From a checkpoint of a small mixture-of-experts model trained on Wikipedia.
Size: 13 layers, width 128, vocabulary 1300.
Experts: 256 experts in each of 13 layers, 32 tanh GELU neurons an expert, 8 picks a token, a sigmoid router.
Training: a variant of Adam for the experts, 361M tokens.
Below are experts of layer 7 (counted from 0) of a mixture-of-experts language model. Rows are named router (the router's row for the expert), up (a neuron's input weights, with its number) and show model dimensions 0-127. Each number is 128 + 32 x the weight over its row's rms, rounded and kept within 0 to 255.
Before each expert's rows: "comes after" lists some tokens at least twice as common just before its tokens as in all text. This comes from a sample of Wikipedia text that the model never trained on. Tokens count by the router's weight.

# expert 114
comes after: ",", " \"", " (", " and", "-", "."
router [126  73 156 181 169 125 134  98  88 118 146 127 125 115 162 167 100 173  39  95  86 105 100 143 124 121 146 100 164 138 154  82  37 126 178 109 138 110  89  73  98  84 131 167 150 176 114 159 162 143 143 149  83  91 118 126 152  89 122  93 198 156  75 104 166 152 112 103 195 107 113 119 158 138 135 129 153 147  82 102 177 187 169 150 113 109 145 131 175 125 113 155 161 153 134 107 125 115 133 173 112 100  83 128 149 125  96 131 152 120 140  96 144  92 164  62  72 115 111 166  92 123 130  80  93 116 156 107]
up0 [ 62  71  75  99 155 128 133 161  90 141 180  79 171 145 147 160 133 166 176 124 118  96  48 145  80 115 133  77 114 100  80 128  88 151 113 112 146 158 117 106 116 144 129 118  98 145 125  92 184 173 153 113  79  61 134 133 153 121  99 188 100 160 155 147 107 145 124  96 102 121 168  85 149 149 153 108 143 125 120 147 100 103 120 111 165  78 154  94 124 253 163 100  92 101 189  86  79 133 149 148 131 120 142 143 160 116 122 113 132  96 142  99  73 130 102 121  81 147 125 160 130 125  87 117 138  99 130 145]

# expert 235
comes after: " of", " in", "ed", " to", " as", "ing"
router [124 123 107 116 123 141 165 166  76  94  97 126 173 133  99 159 142 113 148 105 116 163 162 125 114 213  81 156  81 118 111 146 143 156 119 134 100 180  88 134 168 166 120 146  74 166  77 134  70  98 139 114 153 159 109 169 185 164 160 119 119  83 126 175 118 138 164 197 111 150 153 176 121 193 130 185 147 148  98 150 108 116 133 159 144 138 193 165 152  98 183 114  89 129 122 184 129 191  93  95 182 163 114  93 138 105  92 102 115 148 149 129  96 148 180  98 152 110  82 105  91 182 125 138  85 130 121 120]
up0 [139 104  87  96 140 108  72  74 166 135  79 170 133 132 102  93 126 128 138 126 192 191  96 147 165  81  97 122 126  92 163 127 144 118 209  88 120  91 132  94  95  42 176 142 192  60 167 138 110 145 153 156  75 162 138 137 149 152 114 140 136 109 157 118 118 137 118  86 161  79  67 154  78 111 104 121 109 132 125 155 159 138 118 142 146 154 121 113 105 116 110 121 195 176 124 160 140  69 143 139  64 123 127 157 126 145  88 190 123  91 115 145 129 134  99 165 140 131 106 159 108  92 157  97 101  75 168 137]

# expert 11
comes after: " D", " M", " S", " C", " B", " T"
router [152 151  94 113 144 152 154 154 101  78 124 125 144 142 117 155  95 123 123  90 152 158 131  80  99 226  64 156  72 132  85 159 109 157  91 108 111 160 100 160 166 155 119 162  99 136  93 125  87 112 140 161 150 146 106 187 195 185 144 139 114 115 134 172 137 140 163 160 128 152 165 142 166 161 128 125 147 156 110 138  95 129 113 167 176 109 210 159 118 115 168 100  67 139 135 150 117 170  89  95 157 186  84 106 128 128  69 106 120 140 142 115  73 170 179 118 154 136  91  88  99 194 138 123  93 110 129  92]
up0 [220 135  85  93  74 124 147 164 126 114 133  94  71 162  85 131  79 166 135 130 126 213  93 128 140 160 136 147 135  90  90 131 105  70 144 118 111 157 101 140 134 136 131 114 165 118 143 121  90 168 161 173 180 159 113 188 128 161 122 125 190 118 147 164 127 123 119  92  65 129 194  98 185  68  95  84 139 132 118 143 124 144 112 118 147 122  89  82 118 142 115 116 128 144 178 136 200  65  81 121 148 130 109 126 143 144 154 176 109 114 152 156 116 146 116 147 135 166 149 123 109  92 109  92 115 135 190  60]

# expert 209
comes after: " the", " a", "-", " and", " of", " The"
router [109 181 123 109 132 124 101 117 191  90 163  92 153 156 140  79 132 118 177 130 136 152  90  99  90  87 115  71 114 175 147  94 125 141 130 132 106 108 171  71  95 121 204 100 167 154  93 190 116 130 108 113 134 154 124 106 151 148 136  48 202 156 146 120 168 115  73 158 126 167  98 112 143 107 151 178  55  98 106  99 107 121 126  61 113 142 120 142 169 125 111 132 115 110 127 114  99 138 123 213 142 121 136 162  69 165  86 155 132 131 143 121 180 108 147 108 149 125  76 140 131 124 132 145 129 200 154 182]
up0 [129 107 110 119 121 102 149 178 127 119  95 121  67 151 117 131  95  99 122 128 146  93  73  90 169  23 139  43 156 103 101 145 166 101 105 118 136 120 123 116  57 111 157  93 174 121 167  55 162 110  96 145 174 132 108  70 138 119 144 119 162 162 145  89 133 229 117 126 132 158 150 111 143 137 176 112 114 105 132  56 147 108 117 106  97 153 120 117 144 169 126 164 163 139  85  97 133 100 138  87 147  75 171 147 137 135 153 147 103 141 135  98 162 123  67 113 118 117 153  68 120 126 166 173 167 139 150 142]

# expert 200
comes after: "\n", ".", "==", "===", " =", " =="
router [147 151 119 117 185 110 116 131 138 109 122 148 115 118 104 127 118 148 158 134 179  76 156 120 112 152 184 101 169  45 124  71  81 121 102  90 135 195 150 111  92 141 104 121 171 168 129 158 192 130 126 180  91 168 109 179 122 150 146 122 112  89  55 131 110 187  79 120 118 147 146 154  94 183 145 134 120 176 186  99 126 153  95 123 113 100 164 143 141 162 114 141 120 152 144  98 112  71 143 128  53  72 137 195  93 103  84 147  94 124  63 109 127 150 114 126 120 163 105 147 114 156  94 129 190 131 119  96]
up0 [171 150  90 158 138  85 163 146  88 178 213  63 126 126  98  96 161  86  75 111 163  67 120 136 114 122 171 110 148  79 147 106 114 117 125 121 115 124  86 108 152 136  97  63 113 159 128 128 102 151 121 103 115 139 143 114 147 100 157 125 190 102 108  99  96 111  57 137 129 115 161  68  89 128 105 112 112  96 137  76 149 165 179 128 108 142  98 116 109 100 132 106 155  97 113  97 169  88 118 173  96 171 158 156 129 129 184 141 175  64 142 149 109  95 118 135 188 178 191 149  93 123 126 136 185  88  88 122]

# expert 179
comes after: ".", "\n", "ever", " The", " but", "O"
router [138  88 161 143 168 111 156 184 173  96 182 113 143 200  56 134  87 229 155 109 176 109 143 149 119 162  90 145 151 110 126 146  54 121  98  64 151 176 139 105 146 108  65 130  97 137 137 159 102 162 119 172 146 114 119 133 110 153 109 114 135 103 165 162  93 162 122  97 166 145 178 208 142 139 153 147 144 117 143 125 126 113 112 122 117 145 167 139 159 181 172 169 152 130 131 160 132 130 121 122  69 102  99  98 152 169  95 146 115  89 125  90 107  74  67 121 162 108  95 112 107 166 141 119 133 114 172 103]
up0 [114  65 107 115 114 143 101 113 196 108 127 109 121 157 100  84 111 217 143 134 139 130 137 128 143 114 113  87 150 127 133 173  56 158 116  70 132 150  90 121 138 100 134 130 145 134 111 111 101 175 128 182 107  93 116 108  88 108 144 135  98 192 172 147 144 117  67  80 172 131 156  79 116  88 112 148 105  89  88  81 165 112  94  95 133  87 113 112 157 175  84 146 133 161 129 135 192 139 127  65 112  99 138 122 157 175 131 127  81 100 102 153  89  71 112 171 144  45 107 150 110 108 177  69 125 136 139 107]

# expert 139
comes after: " |", " ", " the", "|", " /", " an"
router [170 113 129 174 153  65 124 125 103  98 135 164 109 129 152 120 132 178 132  69 115 119 161 156  86 137 142 144 169 109 153 172 127 123 150 159 145 156 106 110  83 132 139  97 155 101 135 147 132 146 146 121 169 137 154 123 132 178 119 144 102 137 156 123 142 177 104 124 124 162 110 130  74  62  57 121 160  95 137 169 186 155 169 106 109 172 129 117 155 145 155 108 124  80 151  57 149 115 150 140 169 176 147 191 100 129 108 155 143 169 141  82  66 170  56 109  28 181 188 118 137 121 147  76 107 116 106 137]
up0 [136 111 120 145  73 128  82 111 181 135 182 178 116 141 160 145 157  62 128 136  77 134 137  94 126  89 116 181 136 162 118  77 123 140 122 110 136 137  93 115 178 133 202 107 144 131 129  87 168 164 119  87 136  46 166 122 150 125 150 108 103 110 118 135 164 110 145 124 105 144 111 143  73 111  80 143 126 132 171  87  58 139 140 150 137  91  70 116 134 162 108 121  72 126 126 102 150  86 157 122  84 137 159 125 130 144 167 106  97 146  88 142 143 100 200  76 102 162 136 116 108  50  99 180 156 112  95  49]

# expert 190
comes after: " |", ";", "–", " 3", " 0", " "
router [172 145 122 103 139 142 126 116 181 161 138 151  97 139 130  83 107 140 145 183 154  62 124 175 213 162 114 110  96 131  76 119 110  97 143 137 158 150 176 117 126 106 139 137 130 146 112 110 142 147  88  77 119 182 110 166 105 174 136 101 165 107 143 154 125  94  35 113 170 105 166 179 118 143  97 155 135  82 135  68 122 105  84 182  95 102 147 110 122 133 111 153 178  92 124  99 177 114 148 169 135 154 108 159 118 160  78  82 142 146 101 107 127 156 132 128 118  54 182 105 182 112 113  61 185 107 136 141]
up0 [141  83 177 152 196  95  85 124 143 144 160 109 128 163 113 107 121 135 114 138 181  30 115  81 134 155 114 139 107 174 115  76 198 134 165 139 118 130 129 180 143 104  65 117 143 132 124 165 142 131 109  81 145 115 103  91  45 139 152  94 212 121  99 132  74 160 142 113 151 142 137 139 103  99 144 150  70 115 126 117 172 132  83 137  77 112 137 120 142 143 107 194 110  96 108 110 150 103 144 138 119  90 136 182  97 153 120 101 138 168 154  96 120  79  89 122 109  79 138 175 182 124 115 147 188  84 128 141]

# expert 77
comes after: "-", " the", " a", " and", " of", "|"
router [129 184 161  91 132 103  90 114 130 119 135  35  73 116 151  95 130 151  86  94 118  90  83 121 161  90 162 117 114 125 169 168 120  95 142 140 100 125 155  96 114 147 146 110 203 163  99 127 131 157 107 130 124 125 156  87 168 131 105  87 146 122 101  90  56 121 120 152 103 170  71 169 118 134 129 176 165 136 155  66 110 133 148 150  70 159 113  61 141 142 104 178 148 115 141  84 118 143  93 145 146  65 123 119  39 139 139  78  90 169 136 162 107  96  94 118 129 147 106  78 148 108 158 142 153 172 162 157]
up0 [143 102 107  89 139  93 118 103 179 168 114 136 138 116 125 116 153 169 107 151 199 117 110 114 156 137 182 162 124 121 139 133 106  67 107 125 175 122 126 183  75 117 158 145 186 126 111 102 181 107 150 142  85 120 132 120 100 136 124 109 131 125  64 133  60 112 125 118 148 160 106  94 105 131  89 155 129 141 142  66 127 196 183 168 122 187 120 119 194  78 122  85 119 168 198 148 152 125 132 166  93 198  79 145 126  85 141 132 145 158  42 106 120 186 140 113 130 146  83 158 125  94 182 133 150 136 132 114]

# expert 211
comes after: " |", "|", " o", " /", " Q", "g"
router [190  96  93 171 152  76 145 152 103 115 139 100 117  77 120 130  86 128 192 125  37 105 126 109  99 180  72 163 148 145  91 129  95 115 152 190 119 202 150 103 125 108 115 148  64 106  94 115  53 138  91 117 133 118 109 155 130 131 144 138 136  92 146 137 114 154 106 132 109 121  28 148 163  85 115 159 110 115 128 187 108 118 165  99 120 157 159  95 136 137 191 151  95 121 159  99 126 140 153 103 170 158 120 128 133 133 111 136 136 146 139 103 109 156  91  92  86 221 151 115 151 160 142 163 102 135  86 113]
up0 [169 118 118 161 175 107 148  85 132 108 191 127  98 146 141  97 192 118  37 133 131  87  96 184 114 102 146  89 114  76 138  97 132 108 129 133 141 155  82  94  70  99 117 101 132 136 113 135 118 169 110 137 126 168 196 169  71  95 133 105 191 162 110 131 127 136  91  95 159  95  80  52 164  87 147 136 147 138 127 153 192 102 115 163  94 181  97 110 191 125 140 122 122  86 139 125 191 123 185 131 122 129 136 117 169  71 152 162 124 157 152  97 127 165 118 146 129 190 163 148 128 135 129 143 152 153 157 116]

# expert 253
comes after: " |", " (", ";", ",", " 3", "–"
router [ 44 106 161 117  87 104 176 130 146 152 115 161 145 160 138 160 100 137 135 122  98 164 126  54 127 140 148 170  87  79  65 146 104 161  69 139 113 158 144 117 161 111 105 145  80 188 112 105 101 134 165 112 137 138  94 118 154  86 143 146 113 119 103 136 184 138 122 177 124 139 117 150 115 152 116 153 117 100  63 197 133  95  91 172 153  79 166 109  93 132 126 140  95 120 106 111  95 194 166 128 130 144 109 147 117  69  71 112  75 133 147 140  96 190 182 123 107 101  80 138 133 187 175 148  71 152 106 117]
up0 [122  69 151 102 180 140 161  80 119 103  75 155  82 124 168 106  95  78 134 132 134  70 149 167 121 120 146 149 104 169  98 157 115 142 125 129 159 154 114 125  99 154 111  96 142 158 161 175 146 182 105 142  73 125 117 161 158  69 132 117 148 215 148  98 133  74 117 107 129 125 139  93 117 134  95 128  95 116 146 102 165 114  73 117  84 123  65  93  82  95  86 162 136 174 149 160 138 114 205  73 147 103 175 188 188 113 126 104 142 138 121  92 115 143 121 110 124 175 123  95 118  79 157 113 168  91 117  68]

# expert 18
comes after: " ", " 0", "%", ")", "1", " —"
router [ 24 176 140 134 120 156 127 136 141 182 137  89 152 121 191 149 150 110 173 166  98 131 127 126 116 140 100 159 153  63 122  91 124 125 102 124 127  95 128 125  92 112 123 113 139 130 130 106 116 121 120 115 220 175 138  91 115 170 125 125 130 137 122 106 146 115 106  85 177 126 138 166  85  90  99  99 138 121 182 156  90 171 180 127  82 211  99 163 151  95 107 130 175 134 124 130 106 126 180 142 142 116 113  69  85  93 108 177  96 169 155  88 176 137 101 177 183 134 188 120 157 134 103  69  97  98 133 120]
up0 [150  90  73 119 110 149  93  83 132 145 141 105 141 139 153 160  98 120 182 176 125 103 127  74 172 125 140  71 207 135 140 116 142  96 148 174 125 121 150 124 100 100 127 147 136  63 110  88 134 126 142 122 104 152 148 118  64 157  94 161 133 151 173 119 120  94 123 110 101  91 123 111 113 118  70 158 180  71 152 101 131 177  80 153 137 138 166 137 110 118 115 163  83 149 104 118 114 144 132 177 137 150 129 117 184 131 160 150 195  61  48  79 122 132 152  97 153 141  96 153 200 135 133 174 174 164 192 105]

# expert 57
comes after: " |", ";", ":", " 3", " 2", " 6"
router [ 66 121 166 170 158 181 132 182 137 116 118 115 103 142 109 120 115  80  92 101  85  82 100 135 164 130 173 129  89  75 100 154  95  78 154 122 136 113 126 174 161 150  68 144  90 173 117  84 133 151  78  64 183 191  99 128 110 201 136 113 158 109 140 147 186 115 133 146 171  67 134 119 145  68 137 125  97 110 123  47 106 140  96 121 111  72 110 134 118 153 135 114 147 155  79  86 164 103 128 121 121 153 115 121 146 147 100 120  82 173 140  96 104 126 145 184 145  79 115 162 144 139 160 112 115  91  78 144]
up0 [169 111  87  73 107 200 142 146 194 117 149 115 142 117 117 133 170  87  96 187 129  93  94 144 193  96 144 154  92 138 158 103 116 145 103  89 120  54 120 168 108  83 161 109 123  96 123  97 165 116 104 150 126 116 130 121  99 164 139 154 149 112  80  36 121 164 127 115 205  91 103 145 122 103 168  98 153 143 115 145 119 176 135  93 115 108  95 111 142 154 149 161 149 158  93 153 161  94 101 101 122 148 181 102 121 141 195 103  90 149  69 118 149 132 107  76 147 117 131 189 137 128 111 149 192 114 175 156]

# expert 157
comes after: " of", " in", " to", ".", " for", " at"
router [115 111 132 123 112 141 134 143  90  97  99 111 163 146  99 153 122 111 162 123  96 125 142 112 134 185  84 191  78 114 104 121 149 162 122 114 118 190  95 116 161 156 113 142  61 165  65 136  76 126 132 127 144 157 130 179 185 153 154  96 107 108 128 155 126 123 175 198 134 187 159 170 139 206 145 146 148 127 101 134 107 132 138 160 125 136 209 184 128 115 171 128  45 121 111 201 138 167 105 126 169 155 116 134 177 125  94 142 120 156 146 130  90 128 181  87 115 129  80 120 120 170 120 162  56 159 126 151]
up0 [151 103 102 100  68 141 134 124 113 138 201  80 125 120 168 111  74  83  91 166 140 116  93 121 139 120 142 125 176 120 168  99 150 142 111 152 131 170 134 105 119  86 199 183 140 151 109 117 158 149 180 157  86 157 131 132 139 134 123 158 113 141 142 151 168 202 189 131 124 113 154 142 120 125 122  42 118  43 112 133 137 156  91 120 103 181 118 116 134 174 109  97  90  90 157  93 104  59 139 139  57  80 125 112 164 150 169  91 183 111 127 144 148  74 125 116  73 122 127 136 110  72 149 146 124 153  97 116]

# expert 29
comes after: " |", ";", "|", " (", ":", " 3"
router [122 110  83 103 132 138 138 182 127  64 137 205 146 209 119 126 130 146 112 157  73 134 156  86 121 194  88 160 132 107  87 164 105 210 108 131 148 148 157 128 126 143 140 136  57 181  85 133  98 121 136 148 156 156 131 152 157 122 112 100  96 106 102 163 163 117 178 178  95 107 133 155 141 171 160 159  86 143 113 117 109 131 131 157 151  87 209 152 108 107 176 118 102 119 105 128 100 186 121 130 159 139 115 124 125  73  98 111 120 155 183 157  74 168 153 151 115 156  77 100 120 182 155 156  83 132 102 117]
up0 [113 102 182 177 157  90 112 123 144 153 108 118 132  94 162 132 190 115 106 138 126  66 114 132 128 149 128  52 190 149 188 109 179 117 126 150  77 145 155  85  89 106 168 166 169  96 140 178 123 147  84 114  86 111 188 124 117 134  88 125 180 136 118 149 125  99 121  94 117  83 103 105 116  97 153 150 116 154 146 117 108 194 180 139  98 155 106 126 193 155  67 135 146 105 124 143 107 127 149 144  89 140 156 175  82 112 148 188 115 103  90 163 171  90 149 169 161 122 130  86 140  61 168 105 128  74  99 112]

# expert 230
comes after: " the", "-", " a", ":", " and", " of"
router [153 128 158  99 122 148 127 149  97 149 184 106 128  96 118  48 155 108  84 162  64  71  71 155 134  73 168 124 127 118  96 118 133 100 158 132 147 121 210 127 138 123  59 117 181 131 165  86 108  71  65 151 178 138 136  86  89 143 138 108 111 187 129 106 160  98 170 163 119  95 116 138 142 115 172  80  70 154 135 140 121 110 149 118 108 160 157 130 140 122 158 105 134  93 131 166 140 114 158 130 130 182 124 143 117 139 191 157 104 110  86 141 145 113 124  90 123 184 153 164  74  99  78  72 126 147 132  70]
up0 [172 116 126 115 154 101  58  58 162 125 136 110 156 112 133 105 118 124 112 136 189 108  50 184 164 133 153 152 200 174 144 128 132 173 126 147 160 102 100  99 132  88 103 118 125 116 127 177 106  99 129  31 152 128 135 139 136  84  56 156 129 156 126  85 163 121  83 109  98 162  50 131 103 117 148  82 126 123 142  98 137  92 104 136 126 118 155 105 143 141 108  95 139  95 125  39 139 127 157 106 140 109  71 131 150  95 138 160 128 125 118 102 168  46  93 149  88 102 138 135 122 158  95  89 148 169 153 122]

# expert 184
comes after: " |", "–", "|", ";", " —", " 0"
router [170  89 112 178 112 109 133  96 112 138 104  84 104 161 149  97  90  96 180  96 105 118 163 115 137 166 167 154 125 105 103 193 104 118 102 143  96 138 140 110 143  87 140 104 106 113  98 107 155 156  50 121 112 177  46 135  83 182 156 101 126 122 200 134 163 110  84  92 135  94 150 149 136 103  83 146 140  63 123  64 110 115 179 116 107 117 116 158 135  86 169  77 124 156 123 143 163 145 122 110 179 162 167  97 161 164 146 126 100 120 119  63 104 150 143 136 167  64 155 161 151 140 197  91 137 113 109 103]
up0 [ 89 180 135 117 115 141 169 118 144 145 153 172  89 141 143 118  57 124  98 141  71  69 134 200 176 109 120 144 145 156 130 139 166 107 185 105 199 136 139 161  98 103 107 199 132  99 129 117 180 176 142 195 117 140 125  95  90 144 149  39 139 145 144 124 144 110  85  89 171 108 141  52 152  79 130 133 165  77 169 118 101 135 164 164 140 146 112 121 114  97 114 119 164 180 130 149 119  65 149 152 104 182 123 172 149  97 104 131 159 142  98 107 140 102 107  97 117 133 148 192 138 126 112 115 122 131 135  82]

# expert 38
comes after: " |", "–", ":", " 3", ";", " 4"
router [122 132 113 167 105 147 115 145 132  34 127 193 167 183  94 125 170 120 103 116  60 141  85 149  89 208 109 119 125  89  63 168 160 133 132 130 145 118  70 184 138  75 107  69  85 146 147  83 118 156  95 126 131 106 133  90 172 132 162 119 120 182 134 121 150 128 121 117 129  41 157 162 120 163 155 157 106 147 102 147 134  95 142  96  96 119 154 110  68 151 107 143 126 123 141 171 132 143 111 109 124 170 159 131 193  88 113 103  93 128 169 143  85 153 112 164 106 113  98 157 118 166 192 149 138 147  98 100]
up0 [160 163 119  96 110 167  97  72 165 158 133 103 173 122 129 152 154 145 132  95 112 131 124 134 123 134 107 136  91 164 162 113 105 105 114 101 140  60 130 142 132  90 146 130 142 124 157  96 161 163 106  89 114 176 142 142 112 174 135 115 144 140 180 126 173 116 158  77 141 103 106  86 147 126  61  71 114  93 130 132 103 139 149 157 100 139  93 110 109 102  86 108  50 115 102 132 218 159 130  58 101 157  83 200 153 179 171  91 189 161 118 166 154 139 124 175 160 114 129 128 122 151 121 149 208 135 190 163]

# expert 201
comes after: " of", " in", " to", " for", ".", " at"
router [115 115 114 114 132 152 159 153  94  98 101 144 174 140 100 155 135 107 148 103 116 153 159 119 119 206  76 161  76 127 102 142 146 150 105 134 111 178 113 128 173 161 112 143  70 156  60 127  83 103 138 134 153 156 108 172 179 152 152 125 105  94 115 153 124 133 173 194 102 157 152 180 137 200 127 152 138 148  91 153 101 109 151 166 143 119 206 180 126 103 183  97  77 118 109 161 114 199  95 101 171 155 108 104 165 117  77 102 109 165 167 127  78 152 167 103 130 111  81 104 102 188 136 140  72 124 127 130]
up0 [171 189 122 134 122  98 145 124 140 127 136 168 100  77 125 119 118 142 150 157 146  96 135 160 112 131 156 121 180 135 114 137  86 122 143 154 110 131 159 175  69 113 124 121 142 145 190 127 185 156 121 116  59 161 170  88 115 140 131  59 151 142 107 106 149 120  27 107 145 131 113  74 159  84  60 109 144 129 126  88 114 163  65 132 123 101 113  91 110 149  76  80 157 156 133 154 124  47 158 130  88 107 130 115  97 195 122 193 153 109  89 179 131 134  86 118  99  90 162 147 175  91  79 132 134 119 120 117]

# expert 248
comes after: "\n", ".", " (", ",", "-", " \""
router [170 110 183 171  97 123  75 168 140 158 156 106  97 144  79 118 134 161  94  90 146 137 134 154 104 125 205  70 130 148  59 105 120 148  95  53 155 127 176  71  77 144  45 189 151 125 118 157 121 143 160 212 109 128 162 111 150 144 116 154 115 115 125 112 117 145  77 134 128 152 191 100 104 122 140  92 148 113 157 155 146 150 109 111 105 144  87 121 158 175 126  91 163  99 166 159  74  92 110 111 110 113 122  81  78 100  99 102  82 152 135 136 116  89 109 164 122 137 117 153 112 115 158  86 119 100 102 170]
up0 [142  89 127 137 110  90 119  96 187 132 114 104 130 176 141 149 149 111 156 126 149 135  39 146  88 112 115 128 141 145 127 193  90 135 130 134 192 113 171 157  66 180  93 137 133 120 117 106 173 140  84 205 133 137 181 129 123 171 109 153 162  93 175  65  98 118 103  88 111 118 169  74 105 119 213  80 151 149 137 123 174  77 114 147 100 138 143 168 177 169 123 203 147 163 140 114 149 130 159 125 100 108  94 138 129 147  90 176  87 140 104 120 130  86 116 135 117 100 151 112  52 136 133 106 139 160 131 142]

# expert 241
comes after: " |", ".", "\n", ")", "===", " ==="
router [163 121 107 110 146  52 117 183 171  84 121 142 130 131  59  93 172 119 183  91 164  73 106 127 132 161 121 114 123 164  78 146  65 139 135 143 120 164 179 138 126  66 125 130  99 113 121 110  85  93  75 178 132 155 104 178 194 157 149 165 148  67  92 127  53 128  98 125 130  60 196 147 101 200  88 147 135 124 147 110 106 121 135 111 136 126 137 172 160 121 113 115 140 148  94  79  88 151 153 124 153 154  98 129 121 185  98  85 133 124  78 103 149 121 119 102  78 162 100 120 139 112 140 128 141 118 139 142]
up0 [129  47 170 138 123 114 123 107 212 158 131 115  74 115 163 173  87 117 152 155 106 146 114  89 187 120 121  66  79 138  78 179 113 104 142  88 108 136 130 133 132 147  94 142 115 117 153 114 113 116  90 140 164 112 190 151  96  98 164 139 147 146 158  87 123 151 123 118 124 123 123  76 135 103 120 111  30 148 159 114 104  71 137  75 139 129 110 121 209  92 105 149 152 127 140 151 129 132 122 233 111 125  98 133 143 111 127 119  94 159 172 122 143  81 121 117 119 120 137  52 130 104 159 116 108  59 151 104]

# expert 112
comes after: " A", " a", "A", "a", " an", "ra"
router [162 129 137 129 139 145 210 129  76 124 146  87  68  79 174 122 151 150 200 146 108 117 104 129 119 108 115 123 190 139 193 116 158 160 114 117 133 120  98 139 142  50 113 161 165 118 135  75 152 114 131 105  86 107 133 161 116 158  43 132 148 153 151 180 131 201 188 124 180 111 138 150 136 104 125  99 107 119 108 133 117 164 158 140 163 104 121 135  89 198 101 139 119  92  85 114 208 125 169 131 127 109 116  94 191 137 139 103  94 134 142  92 127  90 104 140 108 136 119  56 125 146 114 170 163 176 132 132]
up0 [ 78  72 152 165 176 165 178 144 178 125 151 100 139  60 165 105 116  37 105  58 167 107 151 161 119  59  85 126 173 187 163 105 137  73 108 126  93 111 124  61 168 144 141 113 130 131  99  73 140  94 156 160 139 111 118 123 122 117 131 107 187 102 139 117 146 136 113 107 177 144  99 128 127 101 105 111 157 174 144 130 127 152 141 125 151 134  79 133 144 187 156 121 117 171  97  89 145  66 195 130 116  72 138  88 154  98 170  95 131 148 190 134 160 120 126 125 113 130 149 128 139  90 151 151 111 164 139  99]

# expert 52
comes after: " the", " a", " and", ",", " of", " to"
router [170 177 133 150 182  98  89 169 122 110 141  38 133 120 182 143 198 166 106 125 116 151  97  83 108 111 159  94 100 188 173 147  63 121 151 130 113 156 184  97 100 112 140  76 141 147 131 103 139 134  92 157 138 128  63 110 160 158 128 145 143 132 106 128  88 114 157 171 152  95 114 144  62  99 118 148 196 130  88 146 155 186 141 139 111  93 131 111 132 106  79 149 136 135 111 104 106 172 178 174 168  91 107 116  91 129 194 109  80 164 125 173 171 111 118 151 158 126 131  96 168 160 142 174 128 138  99 149]
up0 [122 122 178  82 147 106 106 130 142 148 192  81 125  94 142 134 177 185 123 109 161 135  55 129 142 118 114 101 183 179  87 133 125  84  91 108 118  91 157 104 113 150 114 152 186 166 136 176  75  99 110 129 102 146 138 113 138  63 130 124 142 126 115 126 127 151  87 123 193 130  88 124  93  97 154 156 168 173  96  40 133 155 111 106  36 148 167 154  78 131 125 140 162 158  60 147 146 117 166 171 116 117 110 128 123 161 204  91 174 151 143 165 111 135 133 151 124 169 143 106 133 125 142 108 171  94 149 124]

# expert 89
comes after: "s", "ing", " and", "es", " with", "ed"
router [119 117 127 124 154 138 183 158 109  98  92 134 171 126 103 142 140 102 146 126  91 154 159  85 140 186  92 153  73 120 135 156 166 145 101 148 116 187 103 120 155 125 107 137  60 146  58 128  79 128 129 137 155 161  97 172 183 167 159 112 106 104 143 165 131 155 174 188 129 165 139 159 162 194  95 133 140 149 122 165 111 121 145 165 140 104 191 176 138  94 175 112  90 134 128 160 110 184  90 100 179 152 106  91 147 121  68 116 144 151 196 142  81 159 162  81 139 120  76 115  95 193 135 145  77 121 119 139]
up0 [130 118 135  77  98 105  82 146 162 111 136 142  67 108 120 106 111 150 127 122 152 115 121 133 133  73 214 140 133 138 120 111 157 117 158 129 183  99 106  75  87 117 158  59 157 109 194 150 104 144 130 132  94  76 148  99 100  97 100 105 185 159 141  83 156 133  75  77 106  84 104  81 185 101 126 111 112 115 115 120 144 125 137  98  67 190  68  99 117 141 131 106 137 173 168 137 191 133 166 158 152 102  98 136 125 144 157 172 128  87 106 156 194 125  66 178 152 156 145 129 168  97  87 106 126 157 136 102]

# expert 50
comes after: "\n", " in", " (", "ation", "-", "orn"
router [171 118 147 166 126 167  94  88 110 157 196 117 104 124 186 129  99  57 130 158 153 121  77 116 133  74 187 145 134 142  91 102 153 163 101 132  87 149 119 131  82 139 159 163 178 115 161 153 157 120 155  63 122  87 179  94  85 118  79 150 127 115 142 113 123 122  64 101 145 103  94 102 139 158 136 174 136 170 143 138 111 138  75 140 162 136 149 117  65 162 143 132 195 115 204 145 103 116 156 131 129 126 145 126  64 103 129 170 177  58 172 132 180 107 107 155 131 121 128 153 145 109  74  98 141  86 129 150]
up0 [139 125  79  27 186 136 101 149 145 178 114 125 163 106 107 150 110  83 156 148  82  83 172 130 121 104 160 138 134 147 148 122 138 122 144 148 135 103 135 186  90 115 129 124 145  41 180 150 120 141 136  89  44 167 156  97  69 126 146 126 121 162 131 139 133 179  74 130 186 128 131 134  66  97 111 164 168 157 198  94 109 151 117 106 140 137 164 101 135 111 112 113 162 137 150 163 116 112  68 120 141 153 149 137 128 139 132 183 156 122 154  99 108 127  80  96 143 143  75 116 147 129 183  69 169 123  73 138]